config.toml
n_layer = 10
d_model = 384
n_experts = 24
experts_per_token = 1
d_expert = 160
d_shared_expert = 320
activation = "swiglu"
moe_layers = [0, 1, 2, 3, 4, 5, 6, 7, 8, 9]
router_score = "softmax"
normalize_top_k = false
routed_scale = 7.83
balance_loss = 0.0192
balance_bias = false
router_noise = 0.05
init_std_router = 0.00611
lr_router = 0.00112
n_head = 3
n_kv_head = 1
head_dim = 128
vocab_size = 29361
norm = "rmsnorm"
norm_place = "pre"
norm_eps = 1e-05
positions = "rope"
rope_base = 10000.0
rope_fraction = 1.0
qk_norm = false
attn_scale = 0.0884
tie_embeddings = false
parallel_block = false
init = "normal"
init_std_qkv = 0.0259
init_std_o = 0.0058
init_std_up = 0.0259
init_std_down = 0.0031
init_out_by_depth = true
optimizer = "muon_variant"
lr = 0.0125
lr_mult_qkv = 0.5
lr_mult_down = 2.0
beta1 = 0.93
lr_head = 0.00773
grad_clip = 1.0
warmup_steps = 200
schedule = "wsd"
decay_fraction = 0.681
decay_shape = "sqrt"
final_lr_fraction = 0.05
batch_tokens = 131072
seq_len = 1024
doc_mask = false
train_tokens = 1229000000
steps = 9377
dataset = "wikipedia_en"
Below are experts of layer 5 (counted from 0) of a mixture-of-experts language model. Rows are named router (the router's row for the expert), gate (a neuron's input weights, with its number), up (a neuron's input weights, with its number) and show model dimensions 192-239. Each number is 128 + 32 x the weight over its row's rms, rounded and kept within 0 to 255.
After each expert's rows: a language model's description of what the expert responds to; "mostly gets" lists some tokens that are sent to it at least half of the time. This comes from a sample of Wikipedia text that the model never trained on.

# expert 22
router [ 63 180 110 108 135 150 121 147 106 175 129 122 148 130 158 157 164 118  99 196  93 141 174 154 129 130 137 168  83 129 158 157 147  94 128  57 100 101 146 167 152  69 137 185 105 177 124 126]
gate2 [117 142  95 161 136 116 174 108  75 126 150 146 144  84 115  94 132 189 116 155 122 143 137 149 145 127  84 182 145 150 137 158 186 163  73 135 144 142  90 156 163  86 135 147 136 171 142  90]
up2 [158 110 117 168 150 167 190 135  66 120 131 159 104 124 129  64 172  73 164 177 125 138 143 101 142 158 145 100 108 122 184 106 157  78 156 134 140 105 129 100  85 157 100 165  95 108 186 116]
gate3 [171 142 109 126 108 104  87 103  83 161 145  86 118  77 148 149 150 167 153 126  90 141 141  78 127 136 186 172  56 184 197  96 130 148  29 149  96 109 115 105 167  85  87  87 117 112 137 116]
up3 [151 173 107  97 165 134 137 102 136 149 147 158 125 149 146 167 106 102 183 143 101 168 137 129 152 126 114 107 161 137 121 148 128 160 156 113  88 168 135 138 201  55 100 145 222 195 107 108]
gate4 [150  79 107  62 121 143  89  99 103 140 145 140 170  88 174 114 179 142 119 167 140 144 122 137 166 164 155 162 173 111 163 135 145  58 101 151 116 109  88 136 151 121 115 180  86 187 100 118]
up4 [126 155 167 116 132 158 194  81 122 142 123  86 107 132 108  93 133 164  67 126 160  94 120 175 134 108 190 172 134 100 153 117 103 138 131 114 139 129  90  85 130 136  90 125 109 128 174 174]
gate5 [ 95 141 105 165 109 116 100  85 120 113 138 124 118 126 106 107 143 101  87 152  36 108 121 123 131 165 188 140 187 108  98 147 119 135 101 128 135 117  59 101  75 110 148 167  86  79 154 133]
up5 [130 125 172 127 140 165 166 130 110 135 157  90 146  65 106 107 121 115 106  77 141 135 138 137 143 114 121 165 109  86 103 140 112 118 105 160 142 102 173 142 210 113 120 146 156 164 166 165]
gate6 [ 89 113  97  75 196 136 113 118  96 109 129 162 123 143 138  48 141 147 127 157 157 149 105  94  70 169 137 103 108 178 145 201 183 135 161 161 136 100 108 142 125 185 166 152  81 129 112 125]
up6 [137 128 131  74 161 137 153 159 119 121 151 130  95  65 132 106 132  81 155  84 157 111 171 174 123 136 130 107 166 104  90 122 109  69 109 190 105 159 140  95 134 129 155 151 146 110  99 146]
gate7 [135 133  77 130 162 142  91 121 188 124 139 108 143 118 123  97 131 138 147 160 191 135 104 109 118 109 145  80 129  67 169  96 169 145 147  90 100  85 133 116 122 140 127 149 187 149 111  71]
up7 [164  85 117 115  99 212 127 163 132 141 151 116 111 107  56 145 158 105  96 128 137 129 177 119 140 152 112 165 109 137  72  91 154 113 136 165 101 160 107 116 177 105  73 100 185 143 157  89]
gate8 [ 76  97  97 207 104 173 119 157 148 131 125 131 158 139 104 103 123 131 147 120  97  84 160 191  86 210 150 118  95 178  98  91 151 139 131 161 212  97  92 136 135 120 100 126 102 102 145 177]
up8 [111 115  87 105 160 176 178 102  99 118  74 117 103 172  79 156 137 121 186 187  87 107 116 128 139 108 157 108  97 147 117 117 207 129 119 128 102  78  98 150  79 147 166 124 111 161 141 157]
Description: Field labels and colons in infobox-style lists, such as Full name:, Born:, Coordinates, Genus, Location, Website.
mostly gets: " MPC", " Genus", " Website", "Scientific", " Coordinates", " Clade"

# expert 8
router [194 117 142 150 106  85 162 127 114 126 153 147 117 151 122 116  59 133 146  90  95 130  81 182 178  61 118  95 157 107 136 155 172 178  98 108 153 136 140 170 119 166 118  95 154 117 130 150]
gate0 [103 114  74 183 152  94 131 104  86 123  79 124 121 123  88 149 142 151 126 134 121 143 125 111 128 117  84 144  91 141 123 165 169 101  98  98 116 123 139  93 168 112 144 107 103 100 172 111]
up0 [101 133 135 118 101 144 162  74  95 130 117 117 128  81 109  87 107 120 119 153 124  95 133 148 154 114 134 129  83 128 156  81 118 166 158 192 149 141 108  95  63 127 124 117 144 176 130 151]
gate1 [117 128 109 153 158 141  67  98 113 143  93 114 101  99 126 134 146 142 132  82 199 126 115  90  95 146  96  83 229 130 151 116  99  98  96 137 137 114 133 125 107 106 115  94 130 171 157 100]
up1 [150  86 154 107 125 123  81 119  70 178 120 120 140 193 177  72 112 152 146  45  99 115 149 145 162 153 175  80  86 125  73 166 142 125 141 108 148  86 142 173 154 162  79 144 143 112 182 160]
gate2 [104 139 147 146 152  62  94  79  91 125 140 148  94  80 157  48 133 107 138 163 102  78 152 147 123 121 155 154 111 111 144  56 141 102  85 110  80 122  92 181 115 136 122  70 112  70 163 143]
up2 [ 99  74  93 101  96 125 146 168 105 121  75 173 138 114 166 198 177  90  99 134 121 128 159 130 144 123  75 150 180 107 171 107 124 148 155 123 118 106 151  96 181 111 172 126 144 162  97 129]
gate3 [131 138  88 179 181 222  68 136  95 161 170  92 168 154 161  90 135 137 164 138 129 104 127 112 136 165 145 118 140  92 158 102 138 108 157  98  99 130 106  65 170  75 110 212 156 161 122  88]
up3 [141 134  93 135  81 202 116 165 122 146 136 115 195 136 144 104 143 154 132 173 173 170  85  85 129 137 115 144 135 108 203 111 116  91 152 205 118 139 129  60 145  59 142 132 167  64 150 198]
gate4 [ 69 133 120 143 180 108 133 155 106 156 130 132  38  85 111 137 119 140 194  98 125 118  88 198 104 173 113 111 126 134  81 101 128  68  74 164 106 137 107 137 132 198 151  83 119 126 163 166]
up4 [105 184 143 197 157 125 156  82 166 133 126 117 160 119 126 139 105 170 158 154 106 118 127 102  99 135 114 174 131 149 164  60 114 110 172 135 113 102 104 147 170 170 115 141 102  86 120 157]
gate5 [103 116  89 128  88 136  41 129 165 185  99 107 157 148 141 143 108 133  81 161  92 158  89  89  89 105 113 116  50 129  60 123 126 106 130 104 102 145 137  98 187 136 101 158 140 104 125 141]
up5 [119 126 223 139 123 164 118 154  85 161 109  58  92 182 119 148 143 185  83  66 119 162 129 139 126 127 164 198 116 140 171 133 115 116 118 157  62 164 129  82 205 119 126 106 152 118 111 138]
gate6 [118  90 115 118 192  98 135 121 121  91 179 106 114 147 100 200 123  73 117 177 170 149  86  88  98 136 166 109 121 137 139  90 102 150  78  95 166 160 117 187 144 153 117 132 188 137 124 115]
up6 [106 203 162 129 125  99  84 175 126  84  70 153  97 150  81 132 112 125 110  94 160 191  53 117 149 117 168 102 152  99 178  87 122 134 124 142  71 136 167 168 163 117 127 144  97 135 127 104]
Description: Percent signs, dollar signs, thousands and count nouns in census and numeric passages, such as 1.33%, $25,000, households, population.
mostly gets: "%", " %", " Votes", "%)", " percent", " households"

# expert 4
router [ 87 137 140 196 156 144  96 102  78 157 119 134 138 125 135 128 156 180 133 119 123 187 108 121 125 177 156 131 193  82  89 119 142  94  92  98  85 121 102 106  94 155  76 169 170 141  92 139]
gate2 [117 133 164 139 136 200  71  76 146 120 117 115  74 208 124 206  98 155 105 145 126 165 126 104 103 146 102 185 158 124 143 128 158 168 145 121 115  99 162 149  89 138 150 117 117 167 159 127]
up2 [128 156  65 115 166 116 179 148 150 173  93  94 134  81  97  99 189 154 144 146 146 139 144 165 147 143  94  58 149  81 139  88 143 131  95 111 137  95  90 106 162 121 118 156 182 141 126 162]
gate3 [ 99 139 108 157 136 136  56  82 145 147 107 116 142 156  94 133 153 145 175 134 127 164  93 133  79  82 123 157 136 120  66 153 155 102 139  58  86 136 174  82  64 175 138 111 134 124  85 112]
up3 [190 132 107  82 150 123 152  88 130 156 122 135 151 141  76 111 122  88 125 120 127 144 164 152  86 126 114  70 166  82  94  96  91 107 144 154 130  55 128  94 147 182 158 123 155 143 110 138]
gate4 [112 145 146 120  93  87 206 147  75 116 175 128 146 142 166 108 119 131 167 110 171  81 142 133 134 125 133 150 110 122 123 144 137 164 128 154 165 126 109 116 162 146 131 106 142 190 134  94]
up4 [ 97 143 146 160 106 117 122 180 157 153 125 116 134 105 126 123 142 100 123 144 129 150 160  79 140 109  79 211 107  93 157 167 111  87 120 157 128 111 106 116 142  93 166 138 144 102 121 121]
gate5 [135 155 111  96 118 126  91  66 148 115 120 153 139 109  91  72 157 163 105 139 100 140  84 115  89 175 157 117 180 198  80 100 179 132 153 104 159 101  96 162 212  92 128 149 170 138 146  61]
up5 [130  66 134 138  64  82  91 176 164 147 149 103 152 161  85 147 138 138 171 134  50 105 132 188 111  90 112 143 151 100 115 119 140 117 110 113 107 138 181 138  84 181 184 121 141 151 119 153]
gate6 [123 125  90 116 109 104 164 152 166 131 137 125 136 100  81 117 128 133 115 103 136  88  98  98  79 128 140 137 150 174 125  86 148 134 144 113 117 128  92 140 181 149 134 126  91 157 130 153]
up6 [ 84 128 156 125 204 152  96  80 152 127  65 151 174 108 144  59 154 124 161 127 125 115  68 169  92  93  82 128 123 141  58 124  93 120 129 104 102 139 132  88 104  95 158 130 166 104  49 128]
gate7 [132 195  88 149  93 134  96 101  75 134 119 121 102 133 165 118 104 158 142 111  91 151 115 117  67 123  79 110 125 133 128 150 129 100  98 123 135 101 116  76 104 125  99  87 101  87 117  78]
up7 [142 119  87 146 118 163  95 171 115  61 136 121 217  92 128 150 115  68 140 122 127  77 100 142  91 153 116 105  40 144 156  99 147 182 150 139 111 128 115 126 120 178 103 139 107 136 143 125]
gate8 [ 87 157 122 148  75 159 180 129 135 162 122  87 125  68 177 138 160 129 138 177 109 166 114 207 116 115  78 124 186 134 148  73  68  93 150  90  97 169  72  86  92 176 108 105  83 107 127 142]
up8 [143 111 112 150 118 137 129 117 128 104 135 112 158 121 139 127 113 119 177  82 130 138 143 109 134 132 122 148 146 115  92 124 157 145 126 129 108 151 106 157 152 113 135 109 181  63  97  51]
Description: Place and time prepositions in, at, on, during, within, especially "a village in the Municipality of" and "represented Vietnam at".
mostly gets: "In", " In", " at", " during", " in", " within"

# expert 18
router [ 84  87 155 153 184 117 159 183 145 110 128 116 173  96 174 114 114 134  92 132 143 122  89 137 165 125 176  85 121 163 137 220 175 119  68 111 120 139 102 108 119 133 118 138 147 116 141 105]
gate0 [111 116 151 165 114  85 112 174 116 138 130  96  82 162 106  87 127  98 108 117 118 134  92 134 180 155  95 201 104  79 136 111 161 152 124  97 167 162 162  67 144 129 126 137 101 104 116 105]
up0 [166 129 138  78 127 157 126 135 112 189 151 164  89 141  92 130 160 137 136 127 146 135 147 153 137 155  88 146  90 133 160 129 161 141  87  19 142 113 181 171 121 121 136 148 134 114 165 156]
gate1 [157 133 131 206 127  83 110 130 110 114 106 128 151 139 127 130  95  88 146 184 120 137 141 137  64  74 178 145 150 151 137 156 121 174 109 108 135 140  51 164  95  61 107 102 105 159 117 135]
up1 [133  96 125  95  96 139 176 105 145  75 121 103 106  57 139 100 193 136 123 122 125 134 108 135 123 112 127 112 162  79 180 127 149  61 115 120 124 136 126 129 153 149 161 176 153  43 108 176]
gate2 [149 126 155 106 169 164 150 165 162 102 156 168 152 101 164 134 119  69 125 121 148 113 128 167 110 131  96 137  90 132 153  81 120  80 112  89 160 107 144 131 146 143 150 108  96 163 146 106]
up2 [150  98 115  70 127 157 150  76 148 122 108 132 159 116 114 160 108 116  93 151 152 105 133 149 118 140  89 133  89  99 118 108 130 178 123 120 116 110 126  94  78 136 142 127 157 130 142 123]
gate3 [108  97 100 116  88 117 152 124  58 119 154 134  95 136 110 163 179 133 180 135 136  83 111 100 131 131 123  46 189  69 111  93 153 217 141 105 113 124  70 147 130 143 168 151 119 100 135 124]
up3 [105  99  75 134 108 105  94 152 142 141 119 140  72 150 111 145  87 170 142 116  98 163 152 119 147 135 106 127 124 161 104 146 124 152  85 232 190 208 150 124 118 154 107 165  94 107 159  75]
gate4 [138 174 137 106 128 128 101 133 120 198 143 166 154 166  70 119 146 155  94 122 126 131 120 133 114 129 226 130 159 166 150 192 119 182 134 109 120  23  70 108 116 169 158 133 170 171 113 132]
up4 [138 143 127 137 136 152 117 181 134  45 152  65  95  76 130 129  97 122 140  93 141 162 104 136 139  56 113 137 164 144 189 129  95  94 113 124 107 167 122 198 126  93 140 106 101  76 165 128]
gate5 [108 113  36  83 121 119 125  59 126  85 148 170 114 120 142 144 121 122 118  79 162 119 124 143  95 157 144 111 107 101  97 169 106  53  90 167 113  96 111 148 136 150 126  92 136 143 147 110]
up5 [127 136 158 129  67 130 116  67 163 104 139 125 123 141 165 131 210 156 157  96 121  90 100 148 110 125 170  35 123 119 114 106 118 124  68 135  90 100 140 178 124 136 133 120  87  98 127 164]
gate6 [136  69  98 204 133 120 132 131 155 118 155 187 152  81 117 143  85 139 137 181 136 150  71  90 126 140 177 102 101 169  89  94 130 124 110  90 106 157  84  95 105 143 155 106 104 137 117 143]
up6 [137 106  88 186 139 151 152 159 120 154 116 138 153 133 115 146 193 128 132 113 155 115 122 113 150 161 158 149  98 122  79  90 147 152  84 107 147  57 104 162 114 112 187 126 152 121  90 147]
Description: Prepositions linking nouns, mainly of, for, with, from, by, against, as in "Counts of Gorizia", "treatment for".
mostly gets: " for", " against", " including", " with", " from", " of"

# expert 21
router [206  62 143 170 130 105 141 142 160  61 183 133 158 163  77 133 177 170  98 130 113 135 119 150  86  84 134  95 131 114 136 123 117 149 155  68 125 115 162  93 140 175 191  63 133 126 107 147]
gate0 [111 100 114 199 133 124 135  96 133 126 126 109 103 191  90  82 155 144 183 102 101 161 100 158 119  86 136 147 122 130 153 107 116 117  82 106 129 126 104 103 129 176 114 110 172 138 207 137]
up0 [158  56 183  76 128 173 141 141  59 127 122 137  92 128  79 153 116  91 115 144 121  80  62 103 117 145 149 145 119 110 127 136 158 135 120 116 109 171 169 117  64  79 121 158 185 128  94 121]
gate1 [ 98 133 130 178 113 113 133 115 126 153 117 168 136 144 124 102 161 141 128  93 113 162  74  82  68 115 160  91 177 106  78 138  76 129 104 165 125  91 138 128 164 137  93 193 129 115 120 146]
up1 [152 157 146 147 120 164  91 151 165 177 119 160 156 121 105 114 153 121 152 151 151 144 127 128 131 114 143 147 145 158 104 106 192 146 148  91 103 134 116  99 157 151 111 175 122 129 178 186]
gate2 [142 135 127 104  99 154 112 156 125 122 141 145 123 103 157  98 159 124 110 159 109 157 139  93 118 207  93  89 135 127 181  71 129  92 147 121 123 141  91 129 142 123 161 114  97  99 110  99]
up2 [ 87 132 183 122 187 115 168 168 114 151 144 127 127 120 102 151 105  93 104 145 175  92 120 140  85 170 109 104 132 173 111  87 134  54 145 169  56 140 106  95 127 141 154 176 128 120 126  75]
gate3 [108  83 117 174 140 131 131  87 150 133 101 153 141 139 125  73 152 165 155  80 120 118  97  87 133 124 126 122 134  96 174 160 161 166 137 136 156 105  74 102 125 160 110 105 159 105 145 107]
up3 [113 164 104 100  59 154 168 109  75 141 130 105 179 119 190  74 110 180 139 156 168 126 138 163 115  97 112 142 125 150 105 196 120 150 144 133 128 117 143 143 117 108 107 146 102 126 195 111]
gate4 [ 98  99 142  71  97 133  91 180  71 133 211 159 136 151 125 111 180 135 159  85 146 117 108 123 153 124 156 102 149 160 167 153  83 111 120 140 144 123 138 159 128 189 169 132 102 114 115  99]
up4 [164 195  82 204 121 110 118 101 132 118 160 139 192  85 139 135  92 173 175 130 129 136 140 133 155 177  76 100 138 194 135  80 160 192 121 112  93 128 101 206  48  82 101  72 108 112 131 106]
gate5 [121 128  59 105 138 169 160 124 166 130 104 130  80 180  65 133 136  54 107 208 125 177 114 123 182  66 116 141 143 108  83 134  94 111 129 129 112  82 167 137 123 143  90 121 133 161 176 103]
up5 [137 135 118 124 149 120  92 173 106 206 144  84 139 150 162 124 106 100 125 111 145 159 136 138 167 135 136 198 120 170 100  77  99 168 123 141 141 197 138 106 131  98 186 126  92 159 144 195]
gate6 [172  77 108  32 146 133 140 121 101 100 209 100 152  89 133 106 140 200  95  95 103 135 169 114 160 130 212 122  94 177 124 130 175 129 116 185 142 116 169  74 136 144 145 107 137 140 163 122]
up6 [ 90 160 146 126 195 230 162 130 127  90 100  76 142 161 138 132 177 140 148  76  93 192  88 122 185 152 147 127 167 148 166 161 103  99 134  76 130 105 119 167 149 121  80  80 130  98  96  93]
Description: Decimal points and digits inside times, measurements and dates in sports tables, such as 8.49, 1:48.70, lap 88.
mostly gets: " .", " Chevrolet", " Toyota", " Safe", " GBR", " ·"

# expert 13
router [ 84  96 127 147 156  80 136  95 145  97 104 127 114 158 147 124  79 119 163 122 152 130  70 137  55 135 169 123 126 137 176 166 141 152 111 230 146 122 131 143 102 148 178 148  98 103 172 113]
gate2 [159 112 143  76 115  91 104  82 147 136 132 166 102  79 139 122 124  73 131 140 159  98 111  99 113  90 116 144 172 118 137 158 136 142  77 108 114 197 159 131  70 153 123 111 136 178 137 126]
up2 [126 185 112 117  86 112 131 158 129 128 155 126 124 140 145  48  89 103 131 152 121 117 123 143 115 161 114 189 119 127 122 105 107 176 161 151 158 151 145 163 121 122 125  67  88  55 125 163]
gate3 [104  88 168  88 116 175 143 108  99 143 102 161 200  96 137 134 102 169 117 110 180 140 178 149 174 165 131 124 147 167  87 114  96  80 145 166 126 152 149 115  97 147 164 152  91 145 136 162]
up3 [117 192 123 104  89 142 113 168  85  94 137 100  96 203 137 217 106 114  96 100 142 106 139 133 121 134 170 141 117 112 158 139 158  68  64 109  92 174 114 145 116 167 158  90 116  78 116 130]
gate4 [101 137 134 131 151 152  57 135 122 145 138 131 132 120 100 116 153  86 148 185 202 114 135 148 140 128 172  96 107  70 118  99  70 130 154 133 173 116 126 140 139 147 121 102 105 102 117 134]
up4 [125 123  56 170 108 153  88  45 153 139  78 122 128 168  80 113 143 102  92 148 131 140 165 141 187  81 147 125  94 100 170 103 134  90 143 102 128 145  76 111 144  94 156  95 123  75 136 122]
gate5 [153 128 152 112 149 187  98 148 154 187 127 147 146  48  83 205  95 131 128 127 168 133 130  97 149 138 104 134 151 115 126  76 144 163  95  37 110  98 149 132 136 170  86 134 185 152 118 165]
up5 [125 140 192 131 121  68 201  80 121 120 141 118 141 137 152 163  88 116 202 145 139 175  38  92 143 140 127 130 189 128 113 139 134 129 150 134 115 147 150 114 152 134 128  82 120 173 129 148]
gate6 [204 115 102 140 182 157 138 157 171 131 164 136  91 177 140 119 151 165 129 161  76 162 175 131 100 172 107 131 112 150  59  87  75 145  64  65 137 117 124  92  86 157  87 163 118 146 117  96]
up6 [124 154 140 165 197 159 129 102 149 128 171 170 173 135 147 121 132  68 148 139 157 136 151 157 208  50 118 113 111 102 131 138 144 141 152 108  90 131 152 148  84  95 114 146 139 123 148 164]
gate7 [109 145 125 154  83 121 122 126  93 120 122 140  95 126 151 146  98 128 145 151 101 136  89  57 132 157 160 181 134 143 174 132 173 131 163 145  94 133  71 112 146 120 147 180 133  77 144 133]
up7 [137 151  61 119 147 129 139 151 194 119 130 108 145  15  85 146 136 127 132 146  90 105 133 166 154  66 156  87  70 154 113 119 131 182 195 102 164 119 139 156 194 167  82 155 141 114  94 104]
gate8 [159 144 189 134 146 148 133 126 168 123 179 174 139 161  82 103  89 166 124 116 150 155 123 162 195 187 158  99 107 147 198  95 181 129 122 111  81 121 158  98 193 134 115  93 148 124 128  50]
up8 [167 107 175  92 139 106 124 104  99 161  71 147  88  98 157 161 102 109 139 106  78 113 152 133 166 173 129 134 139  98 142 136 114 101 166 138  98 120 159 166 129  68 145 153 155 123 144 149]
Description: Main verbs after a subject or auxiliary, mostly past tense, such as played, held, won, took, received, left.
mostly gets: " played", " held", " won", " took", " led", " moved"

# expert 10
router [132 176 128 165 126 148 149 119  85 130 132 149 129 121  89 141 175  71 116 194 191 113 161 128 129 134 169 129 114 184  66  96 170 148 111 115 146 181 114 136 135 127 171 145 125 114  99  80]
gate2 [160 123 193  66 126 161 123  98 100 100 120 131 105 160 111 157 200 106  97 120 193 151  94 110 148 112 115 164 157 138 144 128 122 137 131 156 109 160 117 124 132 147  88 220 115 117 134 142]
up2 [175 132 165   0 125 110  98 168  88 133  98 121 134 152 133 114 136 133 136 159 204 187 180 143 167 152  80 187 137 108 108  86 145 206 166 147 156 131 155  98  95 123  94 144 115 122 123 117]
gate3 [121 127 132 129 126 153 143 151 185 142 120 170 131  78 106 140 102 124 102 135 130  99 101  68 116 117  90 125 115 142  87 182 119 149 140 124 152 122 134 108 121  86 103  88  71 107  97 191]
up3 [146 123 182 165 123  81 152 114  91 137  82  73 138 169 106 157  98 127 198 139 132 123  65 138 140 112 178 176  70  85 114 135 171 143 118 177 140 124 138 131 170 125 105 139 122 147 169 203]
gate4 [ 87 148  97 133 194 142 161 122 107  94 167  85  46 130 128 108 184 126 106 112 192 105 149 173  97 160 177 127 190  50 135 134 177 148 102 159 111  45  99 146 149 147 143  54 116 158  77 178]
up4 [156 110 138 183 132 124 118 112 125 158 139 136 178 112 131 125 154  64 152 144 115 178 124 105 140 115 108 134 119 127 116 128  88 179 114 104 187 142 194 134 110 145 175 121 163 153 135 147]
gate5 [124 124  55 148 124 200 152  91 109  55 122 153 187 117 146 139 131 166 152 131 138 140 121 163 140 140 184 107 103 143 166 122  25 130 101 136 121 183 137 135 155 184 104 122 135 135 143 194]
up5 [136  73 129 148 126  89 105 133 107 161 142 165 138 145 152 147 160 136 121  84 163 125 114 146 197 172 125 140 148 126 121 151  75  65 135 118 106 172 129 168 116 136 141  91 149 175 103 133]
gate6 [173 144 106 122  85 167 115  95 156 126 139  71  79 153 106 170 128 106 147 114 126 116 132 145 122 142 116 138 164  99 119 207  79 201 155  94  76  88 122 139 119 101 154 114 143 185  91 174]
up6 [102 140 106 163 164 126 119 109 119 124 178 118 136 103 137 161 106 112 111 206 138 185  87 187  96 145 100 127 141 195 112 139 115 154 126 163  88 170  78 115 116 139 144 166 155 133 125 110]
gate7 [133 128  92 108 102 126 120  63 151 108  84 115 117 140 125 174 125  90 136  70 110 175 151 103  97 143 120  92 138 127  99 138 135 155 145 145 139 136 129 123 141  96  44 145 147 102 112  74]
up7 [140 171  59  90 153 169  98 152 112 112 116 169  91 165 138 115 176  95  65 132 147 131 131 132 104 191 103 131 126 117 123 130  91 168 189 109  91 119  80  60 112  96 194 156 171 127 132 145]
gate8 [ 94 142 136 127 102  91 131  98 125  88 135 177 107 121 109  84 164 143 124 113 134 139 137 120 135 169 122 129 134 128 126 171 200 148 130 129 107 120 132 114 129 132 119 115  87 148 107 127]
up8 [113 141 173 152 100 131 142 213 152 161 158 147 185 105 153 151 126  92  88 110 123 139 128 133 140 148  89 101 115  90 126 104  69  80 159 132 106 140 108 171 101 146  74  93 142 144 164 107]
Description: Markdown table row endings, separator lines like |---|---|, and the numbers or spaces beginning the next cell.
mostly gets: " |\n", "|---|---|---|\n", "|---|---|---|---|---|---|\n", "|---|---|\n", "|", "|---|---|---|---|---|---|---|---|---|\n"

# expert 19
router [138 137 147  67  99 160 111  96 114  76 166 104 128  96 120 152 109  88 173 138 175 157 163  94 134 150  90 140 130 122 130 158 112 112 174 136 126 134  83 125 158 162 133 119 138 175 137 170]
gate2 [125 149 111  99 124 145 109 153 175  79 114 169 136  79 143 127 188 158 147 170 165 165 122 117  81 117 120 105  93  73 121 130  85 154 134 125  69 139 126 149 137 105 137  98 116 125 117 145]
up2 [197 131 136 116 170 168 109 142 137 149 130 151  92 119 146 127 122 119  89 129 161  88 119 127 112 127  96 169 141 165 108  74  84 146 153 150 114 185  78 128 134 141 184  96 138 136  83 100]
gate3 [156 124 131  58  78 100  94 121 169 131 152 125 123 116 165  94 167 127 105  93 120 136  72 135 106 114 165 153 107  94  88 158 152 128 187  99 165 191 133 144 110 184  75 118  93 153 118 136]
up3 [122  77 127 119  97 109  99 127  87 114  83 186 131 154 153 113 151 112 135 105 138 147 156 159 101 173 131 112 103  46  79 103 106  84 110 136 120 131 124 107 132 106  96 175 141 101 161 155]
gate4 [141 136 172 155 138 144 126  84 142 124 191 114 110 111 196 139 133 122 121 129 107 156  79 164  69 134 112 175  99  99 121 177 105 138 176 132 153  91 146 117 165  95 127  75  81 105 144  91]
up4 [127 154  77 147 180 164 140 157 143 109  99 148 135 123  67 173  75 132 134 153 138  65 139 146 127 123 110  55 144 123 121 121 114 124 191 105 128 146 116 122 183  83  91 130 130 118 209 168]
gate5 [ 83 118 186  72 144 116 112 133 102 155 133 148 135  96 160 148 147 144 144  68 128 143 131 137 126 103 131 118  93  92  90 136 112 113 153 164 132 140 140 145 130  75 204 168 179 112 131 118]
up5 [102 136 170 109 154 129 117  93 172  94  87 125  42 225 122 154  88  72 128 100 127 168 151 175 208 127 102 163 138  65 129  74 128 132 145 124 221 166 130 147  87 169  98  84 137 121 135 109]
gate6 [131 142  97 160 128 120 126 142  98 136  92 180 117 146 123 103 126 180 111 111 143 194 162 138 148 157  99 114 190 144 112  68 133 132 153 126 112 103 141 151 185 187 138 174 158  91 154  37]
up6 [151 204 109 184  50 152 152 198 111 130 150 187 182  98 185 161 114  75 129  65 165 132 140 126 142  94 134 128 147  87 144 101 148 115 134 146 154 102 178 130 154 170 166 109 130  94 111 150]
gate7 [179 196 107 143 158 126 193 188 112  99  99 161 156  55 152 140  96 172  99 127 139 155 139 112 109  83  59 190 117  32 122 139  67 141  95 116 107 140 114 123 126  99 145 111 182  87 109 177]
up7 [108 131  39 125  98  87 167 118 102 157 114 116 132 131 109 147  72 136 187  77 102 109 156 146 108  88 241 168 170 175 107 128 124 151 101 118  90 135 141 158 201 131 116 172 109 154 153 145]
gate8 [122 175 107  76 107 153  83 113  71 126  99 167  80 176 110 116 197 142 162 135  62 151  94  92  69 104 163 142 178 139 155 110  93 129 209 146 142 107 159 143 155 121  84 131 139 133 148  85]
up8 [173  82  76 166 161  91 142 127 148 179  87  91 167 111 120 135 112  87  77 140 187 132 116 141 137 159 121  94  94 129 147 143 182 160  81 130  88 113 120  88  81 156 129 203 126 149 120 150]
Description: The pipe separating table cells, plus semicolons and slashes in lists, in results, election and stats tables.
mostly gets: " |", " —;", " –;"